Weights of a small mixture-of-experts language model, trained from scratch on English Wikipedia.
Experts: 32 SwiGLU neurons an expert, 8 picks a token, a shared expert of 192 neurons.
Below are experts of layer 2 (counted from 0) of a mixture-of-experts language model. Rows are named router (the router's row for the expert), gate (a neuron's input weights, with its number), up (a neuron's input weights, with its number) and show model dimensions 96-191. Each number is 500 + 25 x the weight over its row's rms, rounded and kept within 0 to 999. Numbers have three digits each.
After each expert's rows: "gets" lists some tokens that make up at least twice as much of what it gets as of all text. This comes from a sample of Wikipedia text that the model never trained on. Tokens count by the router's weight.

# expert 70
router:478502519518463483489486485501517535526520506502516518512461520508495547531468519481499499500551478520467513504513489452546521513488528505489493453527516522507471511423491516509537482533479512487487512514620464513545514489535432470506571467537479517502482536480482476485473487518496480494
gate0:515478555515566486517451534531523514536524507483493507520462522545514512513549512514458497472472530488488527524481508481487499530501508518485541487514473550490471535477487498480509511475501495493517549502511530502488484490512462518518468476534507484537504537482528536513482494512490469511
up0:483485484492469517504522483526485507502517476491515490478496471542426484468481485509479492511519477461467517502497504510486510495524535529522481537494496518520461505483482532521502511500484483514499490486482516514462482484500517496502496488494500497486519548485472456508485498496513503527
gate1:510499504504494479466482513523493485481517550489511561478511478486533519474463480501501533476489528525521531515496478470459454484486510525478510533507530496532486504441517481490477518539497533499450509487505504527483483487524456518531521518497479484458523514529495560495477470484469498529
up1:481526466492482519514493508524476499555535497528507506535487529489462491519494538508464526479528507468478501527500508528505466459473521444516500498518503513460478532525521485500531538503502503489459478507494496500504503510481479483525547482538484495471495510545528493509489499492484488540
gets: " to", "1", "s", "2", "9", "0"

# expert 33
router:500521513488483481484490491520514470508553517501519513507522492479504483475485555487454471499481507490481533501543486478555558534483515498506467486491449506502508449492512530514547479518480505477480512511485496515504514494529480489561486480523487516470484510487494516482500463461505499489
gate0:501472487487565486518476497442485491524520516516516507549462474529506501491499452487489531497505494481531487532504522470491484518523527529450502488486478481523516521505518533496504472476483529469480520526514496529555508496504479439509539490482502496510471510491455490473508506518505460487
up0:518527485471498505505531475523508505485523477529495471470492520472488501506501528493520548417470533486519497508514522486491539499471510530494496521551533525484488465438505518506508472543474497493470493488476458506527487497504527504468490523503535511533483510489504483536461525567516473513
gate1:520495451493483477522486502482493514572514532515490515512484514526480518515510556531524459499511527495534480524536524525503507498523524517500500493483502500474460471528487526497488489531510518485467494464510523537477528527503532506484454582495507492471491471477524494496483490533530452470
up1:516497540487532486505484488490512492520460503477472515483505539459480495518491508505511522500510507530519477478466484509478507500516467514531527553502514489499498518465487484481482458538498493514486503464540502437492482494488525482482531545503524510519561496504493503507518490488550519493
gets: " (", "\n\n", "\n", "==\n", "==\n\n", ")\n"

# expert 15
router:479506509522481480492483475461510543514491520511516522526499459471495531533490442470498489547483532508484540477467505523540519454504517493513469470529481558499484519541513503544474489520480494511486523513462494513491517515471541480555542481482479520508480504478490491482489463501494486525
gate0:518493465525525472523490544518512502509526480503544523494501455536497470515544497505555520493499517462509516477457516472504491553502512486530480516524530496522478474467555500521481492515483496478493513505486503508519507493517496480506528509545490510493493507466489512494507517464545527543
up0:517487524533540523496504503501508492502497465503505479492580520519523516485513524504469503433519506504486483505476540509497465533504532519456528496517557447533512506496473473490464479515500477508517471488454487560454483496502466501478515521490490511471490503468506535493531452550509510551
gate1:517503482515528489510500493500524485512488452513497504497526498440496436490456477454520518527497452502459510520500512490494496509481478457502492532500487488484486545501497505514469466483459503508485490500526495499484573475497500486502487479535518484527506503488477527528509486501531515477
up1:484492483489471504476526487524508561524555506451482468485522498477481478523489513462485511492496526498468505513501487514515496462521483559503474503531500484441463519454499519449537548528516467516482514510488530524509516475523511505475492488478471461534499489489496485505490524525506480470
gets: " a", " the", "202", " an", " their", " on"

# expert 68
router:533447509473513479495485490492516524507511507552511513524508492518481503521482483463475534520501500511495520517466505517503458517460518470496463514503521512501439454462500470497474488505495507476479513508491464509546514482438508481469510520495482501485471538482499481489503454501520477505
gate0:475480514506526470511536470509489485498479473493518573494497517482488509542505499468474470484521518535536513479441495509512492469495509504495488507511521490503467525517491515522464451516484504492507480542551514467506479493528550535480507494500478512550504491518468490489511516520523502533
up0:498487525544501497505470485503458496513473469499487491524541480529567538552483477469490452493501510538489488514501495436545515482537542467503519495524498493498501512551470495464532497488547518483484520499498478478497509523505525491497480492539540497522454500495491468539501514503490530456
gate1:454483466517502463498501484506491473491537456473523517464516465512498548471535505541536494507439511489477454514485537510503477525540510476462501525520520518473533499486500441464494485461499516503519444463468483441516480543515490486566511501530482489492502520476492514511476494506496467496
up1:518515501500523499488454527529485487471493494530462492504472516502498552486487459538495460505478492500453528502501492473497507482533468506492452506557474520485494477556489479523513501536491491501495532509521481500506539479483513459485507496518518535492502508477485524465475507491477450449
gets: " ", "7", "1", " S", " film", "15"

# expert 62
router:511487525480451474490490489547502511512489526522517510538425494516510508468490524478475473478458504500490499442463513514509471494466498439488490501468431529496447470480522473515485473474484517520475513508502527513476508480469486497534538462498484510508485462498479508476556474487513471506
gate0:528468507480496530518500516538522498471509499494481502513497546473449491478476512459488486473497523482516492527528522478515532479460502464524521542477487513510529503506473490562493558527477520522495491459493531525491500511501488452519501508524451470459459493483482520504482533510509509504
up0:511515512507509485527551471492507553492508490519511511525478509499500507504510524492459497477475471499488501514517525512471495517479532517512491502506498511517508462472498491460467520522493500516504554516512475514477441521482500492502508506534474527497513547534505526486527454461546475511
gate1:511534490526518465461485514508508484459474512500471462490547499498525498495467450522505476523532513463472483539528505480532508506491462531492495496515492525478523510514492493500474477457465527483526544490500512448442561462484516514469529495458481490491508472499475474530532492514492438489
up1:508515522457494495498455525522529472472472468507508456488467484454539510483464500517490465486452487478497497475493519484553452521491538532505457487521510462467498508493511496539501487476535456501495490480460530490557500487487482504495462444484501505541494509513514509545493494491502466502
gets: " |", " =\n\n", ").", " The", " also", " —;"

# expert 38
router:526467528478591478466499483501516464509481518502516529509553477472471494475487453483493499529470504473494485506513509472507490497488515502497504481528485449499527524525492531510517485487492504482480502507498458526503523561547463501500504508537479513577489562473501486478483493506520485501
gate0:479489484516520516515453500491510564552502493507475532481535475503490486526548471554499498464508512455480462479509517473547429535526465493491507503436466506509498495505521514511506488520464496490480539495512550504496534505537487470511493547476483511457492488491486499510507505532517492498
up0:529462502525485504521526511491502476520459499563507485477480518527513509515492568475529490491518508480544506507501508481503505466513530498510486469534512527475482454537507485491504519526478524527460559501522484493484514480501533471520459528499509520530505491499483483475470512485493454507
gate1:495531533508482509455530547504550496509447482521484482467466514501471485461471490510462509510497520491509535492500477469471504487479478520501452515511466487492551506532487460513443520511493516541520501520458491532537502518523490486487526442501472492477454554484483546513520468503480511508
up1:509517471525488479497529515480511490515481494558519503477537486542490539482473503510500536518491488505462492537506511527477439523484521515467486521472464510475509475529499504540497459518520530489549501469498507496514475521479468547465537542537484452541505476510511510449572533486503460530
gets: "\n", " (", ")\n", "\n\n", " list", " station"

# expert 10
router:503515512455465469485494487539517549512473507520518511512555509503523548534484532480477526509487483508481483528534516512486513467460506499460509472480505552531561506492501504504519488521481520501487520507524470514499509517491483473520488468515475515485476497486499510481467483477498491556
gate0:506511513471540497507513517486486531538516492505513498479486534475495507502525453500528508542486514494532523515468463507502511527474484464467463480540559474515498514518537502497501497476510510532504454486540500535484495544501513517484516493435475506494506503496507473439498544488506519481
up0:505498556474532484546481458472473543500516491485442529453541490538510527478520456463495505479505496507493473496482497474499494489513528466490516534446497518542545451514523510507465502464521535483550543484518507511487521500511494512503553488487518518503514549536539483494523440477507502502
gate1:504503486496481483482495511570524490545475519503509468498488481452479476506501490439488479510520501497518485506472508522509510523513499491517493456489497507488505507548487518456478514504478503514485513530485486496466502494506508524526510545552498503508514506465522512466468530555460472500
up1:513500527493481533509495484512500517529492479484445512494496435510501529476425513477513548476517491550509501491531496502501517491509502524537516532499466493520533541487518516532502498519472475545479472522466526484504531471492494506490511488463501507498523517547492471513481497500532529434
gets: " with", " in", " for", " a", " was", " In"

# expert 76
router:528533509515510480478500477591513493514508509513517512508538516474476493502483519486508486477508467527501520467520511509518560519492504495475459490478454553523495465475510500497506474573485519522489514507522449514529516496557484485446473505481474494486479574471495484476468475490458477474
gate0:495521474513481454525439488501473540510482479505518514507502508516476524532515512505454465486449513489489491479526516485517488540504519518451531514526514486463542499505500458484461525462514548475527522506500513506490538526483501475518500528528493459467454524462544478475469532486505498496
up0:487538505469489507487500504496495505498485469543531497489535457511539507497464489490515541522533454496568488470475511493462508501520521504509517486456524504465530473478503488522468483524467490525510510479491471521498487487444489532503501473526477468484486459490479465520473512494486536474
gate1:493517492535490507474477504506513493488468521549509486485518513508500478469498512464487521515496466497521489487546491483503562479451520470507518522501491440493472491500533457510515483489452496476536526529477488545511475528476508527511507488481562521511458504484521504469498496518493460474
up1:511527521548501473509494470492479494507484517545508491535449493529514503528479477510486509523486509496505460509527560495523482485505510506498494485483504520520512550495503510514470465541522498486443514549516519508511505474529513472492528522488503507490485487472480531542560518499466483543
gets: "1", " |", "8", "al", "7", "5"

# expert 63
router:478550517541514479489502477541507490511534508513512513517453500491538520496491524486498538477469511506502495432502511527500448508474509488487479530514477530519466476453487492493497478482480519509485506514536441507515507486498468492483542481509485491462478482484493495481500464491504482525
gate0:496498491487500480501518510516485520494543531497500535509493484507505499469508494451495451465520479526486493534480458482505510505506464513479493519544487533512441510531521506492503502521514527524497473513476531510533514513470504541448547490483488519533498498529496486483476488540486506524
up0:487445505512459454510496456518474504507514490510484493538469432544506506534513508520522559500496488527510497518482467477494444452508525534458458468486460546501514466501493511489453518505544515536494461516502472479495483467499524517478502473511491449503533494498488484516499451480489497525
gate1:515490505486478504525501500504474547541531493511539520513495491520493471484501500489500477503521495515512514540519460519465488532488497503488500462557540470514504494521472498452522444484494498496511537461543548505476540536491478478520488484469481461500479486456504488484512532512493487536
up1:528506495541570495459487542429480481522470521501488462505533517527525459481467502550535478441545494463536494489502551497484469453520501487502446511514485521509503501488479498536485512538516499510493515507510514532483512497486478507464523514499517534506517502486476543503482448500498498522
gets: " |", "ed", "°", "5", " is", "ad"

# expert 52
router:489492516491482455488487484495514518510495514528515524505590480541519566542490456483457548534511490503468486524424487484504498508443511506504520481476499544487477522520507504518506486462492519530496519517563481513475510545469578479445548474491478519511477474483492489477544480471517492541
gate0:491500494452485523546415490507466525508448520473557516546499498487500498466502500466478506474482511472487479517494496491532530524506533467507497497524505551518517522536505497463504466490446516486499505493523514525484470508508529490515462515553490453518516534498494527452507469496475517485
up0:493512454528527499482513499518516523493528505481496515544495530523495459488522515512525469487502504525504491513537515484488478546499491503502514496517473469525513486515502500472518528508512482486520477475510477520519482546467448468478543462457506469507553518489526505469503481518499508519
gate1:475501482528524471495514532475491533544520528507477485512483464494521475492464489503458530527507477512496529508562518504547485533478519483499456523504491504517545531494480490491465455503469558513530485538497501520487548498500538504537518553480487524482470456444519501517517526541501470543
up1:501520539504539480514509494490534495510479523487462547507490500500481488532491483518465503493507465493492505506541500524529510501463481542553478471496497546446504546470519564478494488506469474505523515489511493530501485497560509487519530492512509497484521486499519446501505501477525491502
gets: "es", " that", "ations", ";", " M", "als"

# expert 78
router:507529510447546473493488477492515514512562509492509521517520496501502462479485503471520546474510494518509499487493492461519495461439533495476491488506498542501481461487508485494458478472490515464493519521463447526561512523543499491503522455534485488547487527481502497476487457518495492522
gate0:475520493513470496478488476505541476526548518536513510516504489474498480477553501490522521498512473512478518500520506500504489580475493515505526473537528500472512490510479469524486472515504526542489534520519527534494479543503518560503538536515498514508522496467496528543493497500493471529
up0:427518481501484480526548498512513482446489468481498540497482503534547511525510485506529488541475501470495509497518475517547521402513525509455470494503516492510517510556497508496487517518491527476492505515474464559501519477503515504483498482576496530530459511490486487456481506514497482486
gate1:507544472500500518456473495531507484535498504581515521540498514477462489550529480476513506503520466513460500495515504516546498482508495467501501503479535512520573464482524463517503503508490499491463465507487543531503487486466520524501531483509461504504483474493469515492486517526499501481
up1:513504511481481492557494490554492511498486479505461516514505495487518484467499503459530481518481508525528541480457542475477541493508486506478469500482482508476484512462512507532527495483481439564460508496518451449484506477515509540483532502485472495492501549494517476481502482530496489484
gets: " |", " The", " he", "as", "os", "13"

# expert 23
router:504506509529508478481484483436529487510545536491522514509564519475485504505498519483470508556505471488532506486517491488541495514473524503526466457490484489528528490526511510526522472519476494532489512505484457526515510541530556488506497459528484509510479468473497486489503483485458477496
gate0:465563503485469515479486525469552460524489522490508533506471530491481510493494450510555505503506480493512552508487489501498516529494474512508475516463517524488514502492493502515493500527513495496489477506497451517461546480487513516491499496534501542525493519460511487473492505462551495571
up0:458513501495504529480515514518486488508509504505502477477475521470494512484470512497529496530477508501475513487550498491490500483496494527529465487546457484525461561512473502476524516500492510498485473536462543475478490475538488467504482527470485518534481506496506481495477528474474483499
gate1:460504529507494426508524483486532518521472518503468506499496493470502505442515511486462513500484544495538473505488505531505550484515466538471506496500481493532517501505467516474509481469522508490466505541542531502484491540492518490481504486496522504531468487522473470477491514468487501505
up1:485536494508507503497462517488459526466485494524498494471517555466496498555482512468540474475468472548483509546516503516498526492550478511538473546558530511511510471473504500490487498524557528488462507509531491544480487519482427506484492484458503445516527493478494512497536514504534478501
gets: " (", " of", "===", "\n", "=", " were"

# expert 14
router:482529536469521484474500487472516539497537515494526506522503472503517494550490477481471447499425483493485489514516494470479524501444515476502470485461471569510472480441510557544512500543493503524488515513468482514481508515463548483497502490480470527553483500483504528479510473516469471487
gate0:536476505473458495535461475507518518509455479498467505478495526452540517528486518487532508499531481502475495538504528494481471519509548552487456520514443504473482581553491498504508485452472498522461494534516468510464471480536496496481509468471486517510474440508521472508496535496481522521
up0:509549480504575508461472543484506483512545538494527516578500486507525482501506510470471501499514492491513502516539528513488528499495560460521515509515477497513542482488499531511507528454484492499471541505482507482531495471481503510533509507512522461515511506494506519449553514548464481503
gate1:467529539458477530480481479504510513500464531460497475473523532473467545493480546487495521463537505546531527508549487509525504502518504490508467564493498504462525557490504486498479509493511468505492479506547484528476503479489501453537506502423492478536529510476512450525528515540532539458
up1:517477504490508522522532502490454515512493468486486542530490502440525478460525501493493449498528501506475478521433533488513482530454482504510513490488468481479552521528513488517516484462444469491560465552491496502481484491517473463519504472498514475492495498469472489507457488444531502526
gets: " \"", ";", " |", " was", " for", " his"

# expert 30
router:511571511484529475469496486482515499508544514510522516495532474496483471480488495495505448494501493486473495468480489488514512536488525482500490498449467500539444499462500534529471490484484503523486508522456520522512517490574501488550518498541468506547491492484481504477483481518557490527
gate0:516479550438519483522493493502533420502504508538521520528481499498519494500475537501536520493443529482487463489507436515521448510475520507489455549525497507516504535477508516513495458558443520508474458537524507543473527491537491527484525509488497486496525474526479463500522487493543511483
up0:491495543488456477520554492490510506494483515503476505495505513498523481506510526491522433460469524478498482531511487450527513494508531478444492475508497497510507533534554495505475493487536514480515550555472463510465516543495484498498485531498461492525489519522521501540493487545548530505
gate1:450488461478545472498476498507503519477514484532548483436516474515521488477506483476511547483465522476497524504510536498524488469494505475489490492464526468554472488489489510488445498478495506498481495472498475523552471503508459527521469536479445527524473496513467481493479501483472500523
up1:474523464502489462516525532533483505481497522542512525531510519526516501489486457508475478477484460436528496460481446495504523488520504491507485488443515510523462495452525489500493476502457534521504493520534475502515479536473494509465490483466495504506486529472477488502540461531511503511
gets: " (", " of", "od", " E", " c", " R"

# expert 4
router:503508506511498485488489491514509521519461510506515517512475455501463499504484544488524534499480481516492493487486546482483536501511514536465465487528476552502493488506496459494499475514493499486483514503484499514517513519495493483501489492525490509516479542479495464480495490451441502506
gate0:503481503522484463481491466500531479525463475526466457502500535492510503489473503520465509518490515523510500508478431516519491505539531501499460488527500506510484464525544456491472468520534486508480540561471482517483539468521494484489503457516485516505463483469500518502530502515514436451
up0:454494524529496482516437470529508519492497514512486509482527530470556492458487514452499513509493465510511504538455441531487520524472512485548538517495507475521477504483481481460472457506497469510482489457484473525441498446514509461478467453535506484472472486505524525502553494477446499494
gate1:544476468488494543498478532480550530483503459522452537496515495469494492493519480490500502465501483529529508520434538503517520455509547492536457476475519508467541517505508580501505503500484519484534569491509485525514528478556486557475533536504486475496447512487498485538516519538514503457
up1:518494502484514494530525554518526520493470517494494513542489506526508509516460503472543501459523519484502471519521471494478504465517569540509505495504492494487487503497496529476477478498491535505478519515479474512489488469484540465492526517523469515517491524521531474495459509484521494552
gets: " in", " by", " on", " V", "8", " set"

# expert 27
router:497545519535509475477482481544510464512548525508513521493459451497438562497491525494469494453494498524482513460559499516510501490498525529523442479474449471503515486508494461516523491502478514509482520497481502519487525497510448484514507501538487513494485571477486479481461477494496500469
gate0:507506508510529456464493495495455490511561542497468514484543512514461550496479459501484510502503486491538504439513479527562539464478519539500494449507490491481446452510480514539530485498474546493473543531505495529528515477489492484511520562495500525499504459478499497476527464527515504491
up0:501516514488528549490504488520545522501506519493518526481514513465508540505508451498498506468455465520525539508519485537564512498542506440483512498489545505534486537515496512539561495506490472503473511499521534512478548514485517490469549520503492507502483530482549516525508532471520488529
gate1:482532514494462520516524484507500469501502514522509529525445515487496490516486526471463508569477493512503517493535493479494491486492496527522499516457460503505506502497534535494510501508456464486503495477483503530472542525508498505526474484482496472520545501537499519523497473534445522542
up1:509528479514509491496478479525528482490519509519506457542498481564494543480515452497458494497482516443446456493493494524497514485505491495487533465523519497500515516495490463514514464536516501474496499512523494475538471492488437549539546500420497537528537469551514521480514487484483550496
gets: " (", " were", " are", " also", " County", " more"

# expert 7
router:463528521549467470482479486476515484511480510519512516510452501529537524535486530488483504478428480529474458487476500456469489532505511535491490490460463528533526479475476510513515476545492514454490519511536485515484509490483484477485569510489488506485487489486501507490510478488517489546
gate0:518511528530513515499541476518527495516521492505464512479542538491516472487492496472482510493515450472490485496495481481543489468519481476488473479532476494529456462509495526463481489473547503500527493507524527498518547489572483563455481501530464529502528540527480496481525505523474525520
up0:493446528498535469489518492497465507459520491521532460504537489485497492450468500422512502464515517515519518481485499505479497470499507507495500495475493481498536486474474532546484519487519492490497544511528505467471452497506531534509486521454513530505510503504536466529551486543499472514
gate1:484525515513532460490501454504524521518474487484528536536520474480493539501460521491489499473511482549523543533475458552494480520537521509509474493529533509496467518531477563510477500556532544454475529498480467504514512504483475478513513511497466460512515526466541473460491554481556528506
up1:487468471497541505457486501476514472552538517528505506537505561501515489468556503528553539520529501535490502476512526518525499464503497498480526481482517507494501468517464532496489488484541512511530493502496498519464470521466505506492525502499495444435501481523510483497531478445473487456
gets: " a", " is", " was", "8", "2", " for"

# expert 65
router:513522509514503473501495478460505517512501527510506510522553478519491449445488543471517494495512475522508537469505526513512499524507514455493481486511513572512477523451512494506503478480488503548483512509501439524547518495522498488459545474491485503508474543478496529481516472439509471503
gate0:498525484503509463539502470459513532513489502449521488467506499478481522545494460519490507472549505561490495479496530531464563496464422506523496498487466500480494538489499508491515508509518496496494524495509480495448549502507492471537559505526489543450500509481464518498479507505526481553
up0:445547483474482537550508523502535509481455513471474515505473541520508476508472476524468486519511509505542486519510520489543540519489461498526512444527495470513511563493500473452473484493480485471499474483495469490507493483498492510497544473550458504485448539494481515480474495508506558470
gate1:502534437503480479509470490497483490534523530533491546534496491500501491439500505462504511500502487488507499482519488503528499526424513471462516475534529501484474509533495471505490467507486488471464463475481531528501479451472495525506520490517458512524521510494492531455502493519527454531
up1:484482489495503539469537476488496474479497515532533456490526519486496506514516529507512511487529477519530537488488498498553462495477515488531495480478496545524525462494444498524494531473474514443485567498528469525475484483518466545485456450492501502531510509494532528508485513542494518536
gets: "0", " |", "1", " he", "9", " who"

# expert 28
router:501506520493460482475476471508514510516496523498520521504516532491435513509475534489533524459501491471500555488523497486532480491494516477506475497504494506500495518523496491511519472528481506445476524523540464514529517523584486487472526514536475520505488531479487499481516458473508492539
gate0:533490526500517474501488461478471513516486451495514464515486516495530512483460517484453483512512511499488509494528508498481519493521493519518502504527464511528476457480470464514516473477471506498475499490506500524507514511511471473520507455453505501491446500470460494475545511557520531563
up0:506541517495498491474530508510526468495499506472450509466494517497510487519485554484506516462512519520529487500490488441481505490504490536496497491496514492522520516522510476501493444498484453450482515493527505530518508509526469514508510496487518468480514524492501561509500510464541544513
gate1:485510514511486503488486482530515472527468526510486513487484504521492498502501484525465488489477532481485495511489501502499485539494497471520483460535455513532468496448531507540442537523486513495498522519517508509500507465518461530509500499518508494503476511459469531482541498497491497499
up1:468504473476498482563482493511500519534469520524499502495444511489519456487478499484478532495481510523496524507479509526522529465524527448511482515484538544515500498526499491487514490500513497526496502525509488493486454542467513541474555519550487498500519478447461471491529498492492517486
gets: " from", " of", " have", " re", "In", "==="

# expert 20
router:524524510539497486477487485495523482515499506509523525503504539473484461456482484485501521531467506484504507481486508494519561447492539506504481455475494493524464499458480466524487472503485514516491518519539463522494513544578533490501479495501477502489477483483495508482464468492493477486
gate0:460511494490491541484502478489494491482503486520509485499436543521515548470524488493493499482509477482511510463549460489461479473502488521464510548499502511501531484513466499469490481508513510496502481483466531508539497464470454524499512471461454467510490457532507518480527461469503501481
up0:487450521444523511505515490505528480476485507477504462499467494498493455489482512484483496514511511476486527497523529517493504455546490456496486487527494495478470468479507528527485471485479474494524519501516471470514512475542515484535486482520525520455495519462491558530464494511543503501
gate1:508521509484544488461435559509508511501521533528482529502478524469527507475493495490471482488484537474516479523492516512516533551515525493464485485521500528504543529478486484489497520495489458524479501513478510495505504563493467475459535484488517472476461464446474482526547497471542503513
up1:510509494525524479454481523526469466462480538533530483520512547473474530485478513484494527552548488539502510475552487461461535484527488519500479526509463589514506522449536494502484494502490466559530472464500461555484524518498477532498518496469493486520488569496508494561533513431497509500
gets: " (", "In", " building", "(", "==\n", "H"

# expert 71
router:525528515543521485493481490451512510511513515516518523525507498477504601462488498489471503506517462529482470488463498479579563511470513518475479500555484457508469451425509472510581466475479519507486514516532495518514510464519464494541482470529481494471482490474491507489515479475508498519
gate0:498485505519505508489459520500523487511517514459517481484488459518507501470481549526466551509498467489482487506524519536495465478508485559484517518501498525495486545480514536517551464519492487516517504537460489479515512506527503501463468489504480470544476510536502514491489462465464474525
up0:495486480506520507523492476490510497516464510521486506501495504488516505521531512504478547495518517516534503510524491493493554488458510479524509495517502501508451462476472497469511480512474511527521537547533534489494507510472467541490501469479457494523502518497521511524514463491494497533
gate1:526459498419522495500496470478488481492477502516534483539457515493535472479498503498522503508473507488489457513481513492517503497552467503571484501522472521440538509488524510500527482528470521532486499511474513524521502468498492488532525497499436505483471519535513479467519477491460537493
up1:470491470492542464547489499497451517472482480544485560550452524493501492493498478498503521479507518466513523487507477492454499504502507560499472489513482505504469525519491491481504465518530453553438529513521542507516523532482507423503500496482505504445559494460493473473538480536517500476
gets: " |", "1", "6", "5", "2", "8"

# expert 26
router:532563506530523482470493485494521500505504516512513508504514560485477550472493502486491515516479498518467507490497516469539535451481523526521490467504506462516447502487480464524492480500481505475476516507511532524536513545554508479435498472536485525523483547491488480478473478462513495518
gate0:500467490528485494459501526502484541456484495491524508499528491525491502502445551492501474514507484483492466529505470505481503460491483473506508507561479467485485495511507507487518512475440491493528514515515537529510508471539504503528524536481533449520485500477489508458515524502521510501
up0:521514504526511503474534490530477471500490466458469517494544495491526515513539470552535460509502544548501490474514516481494487485487454479505516453496518477466473509495470507524499532551488477473501533504498543517517511517513467525488484499497527485528520548502525483496505498534477480500
gate1:508505517523493530473492462497515508511474446494530516542497520475528510483482550531520504500508481534508488490511480491525496489470517455464545501454472522472492478523518530526528462504524475493488505518493497521497521504482496457477494510497477488517506482487523471504457477500493543533
up1:451520498495449505532503539460449500492464507499532491529460483486490505431507538512494500528528504528466481507485489508467493474502500493489470491498457523491520530522538506474495526484512468466508489513493498458465534515449532497525524507494524489460478554493485448484497469474450503489
gets: " of", " (", " R", " West", " East", " from"

# expert 75
router:545519511552484486479501492498515450522508513505511510520540493535477510478486472490438501485541468482484469503511513472510540526494528469514450493498503522514501469462518473505486482557478517495482520521520565513503513508507484486473544487524479509469478543482491496478512469510412495487
gate0:517480516496556436522468509515482521495503503528494513497506520513513512509496512460516516452460521553483488480536516478480484501460519513494473498531487529468497549467490585500464502502496521506487511511465466475458496509450474515502498538462474479497494477532565511474500509489459554492
up0:493454495491502523539519519536500489464527480546532482501475461496459476542523483476531548474504474539541480489498456542499515529502518541503553512491478537503457494521491463481502521502529548513511498470435508481493521542459507500519497508508447487490538468496503497496484516482482505530
gate1:521477442518512513505512476509466534508451504535503473486483526471515567511500486509478530505470542507504492514509454521494524497502497518538509489500503500490506485499522528484513563509510541493528533512478519465505512481537508516484460458509504526495492457537487464496530508472504455502
up1:467454452488524539524498433485510495497486501532529504492467508483524509515517490516492508442461536509507482521526506490477483484474508490522515476479523522547507494486489470492519493519491458507466469554516537522480489525478539543493500490475492496512495502477498518480489538508496475500
gets: "1", " -", " –", "8", "5", "6"

# expert 79
router:509515527457505478478493487550513434517507519498511511510528503474499515480490441484515461495502495504502511484489487464499452488471498526494492507462490531531460481463514514531495474486491511499485512503533512517510508503471494492466497504531489495550474548480497491482494474470467476509
gate0:502527490488485547506496509511532477460505552535470525516502499531471531503520521479496509525518479532490520470481495503509482496525496478494463528505552509509520526507494474489488446500488523510487479512497509488500466532522461476522503496512472496498528524476490463514541454496513488500
up0:473484454480523539509458526498521469500537538482477455499488521508526457509536522480499536500525464527491506508464463488515500507510516495525541488487540543471461532504490519501536501489486494504502527482496483459510535485497516483508512544536505506500518504471463528518525464524506519524
gate1:487512485521525498535481487483529461528478468504514513523524499497489484550542484469487503455499486527501452502521493473520498506489490458497444519507505514507499476516556473466496459515503525508499506537514521494491531476497505541538514478524507457476501527510496476493475491479530505520
up1:478548472504500500513476507517484538475466481505510549516540480496481509497497489507503474438534500514539506480494513503537531518501542477472498515485525500527497487510489469522491498494486484493477542527471488495527516508501485554529493451498494494514506489500529477519492489494486536535
gets: " |", "3", "th", " not", "al", "est"

# expert 69
router:483504508480460471488481478514517483510519510498511527493492478517433501516490518477458476510529483534495530521502483494514508486490514495497481502488517488498490469486507462497524484455483522465491509509489492527507514513496478481531515465540490504488472526481512503478458447496460499537
gate0:515483486522468502473494509466519521511480546526500495514543496508506499466487496439522490473477526512506502472503527498492516509480455467446477521498497483526530528524504499481549485502451534467537526522513500466485540515446508462541489544480457546495495467517494503459500478508472506467
up0:469537510520482484490500492497504466509496499471488485443483475486515453506486498512495471552559533496529468610512488509474460532469484498518529493514527509502477542522509533477507492490496498494546501485463487479559487516524498499525516509492528490490454475520489481505514505485506470539
gate1:522510512512535519559476510536512459494515495447485522474493553478486477512516512506492490415478514505511489536524467500527475485493519455493466496524495507511466514502505474511519496534473501495537470488508476466477524502548486496508546504540480480467502496508489519514477508484496452525
up1:469486523487447520471534443451522534517499456479478500525506498550523472524516520460469454547540506507508513525504506485507515517474486515487506523455502491462525532471507534474491492481500525503513499471508481510500494521491527499521500484523497544473510476552495483534489492489494520491
gets: " ", "s", "os", "st", "th", "al"

# expert 8
router:449495499472502481485496477468523541519477532515517520511502489487487522552480516495504520514485509513483484538543483491480542484444524518470474487545509512539496554509492519531510485532480507487476504512480474519538516511485480470548511498510486521515484497478479486488520474492559483495
gate0:492480505522457494492496504501495495494484486518483530523519499469519496484503518516508490513496517605529491542469548521521483511494489501515506491516506513496500487524552542513517448453518530521482527520478500536551505490483499486478515500523509482481514512464477471507503488485469480468
up0:505503554504494489500509478497466522492488491487491525503475499560509474500472511526498455542496504529526447515456530497512476518514473519490486513490513479514510490479499537529540473517543475521524539501497512513576458497511522446481457508471551505534482494488505487503530486495468549533
gate1:525547501503488524543453506498515523517496476510491553484490502514512471496505474514459481512513509513528558519465497471522508489487488441506488508486486497497480481507509530496450471486510510460495535544491466510463517498518504529505514516505496524445517515486496525528544494499471473485
up1:526490496508493524441507518514501497473459522468470524488469541495497524489506520503534477526484495494525507449528471497514484498487496491468452478495486522477457491473547464487481513514490544518491523498508522518492545508508494484514499472500501463546490542492500491468465482536497531460
gets: " in", " a", " on", " after", " at", " from"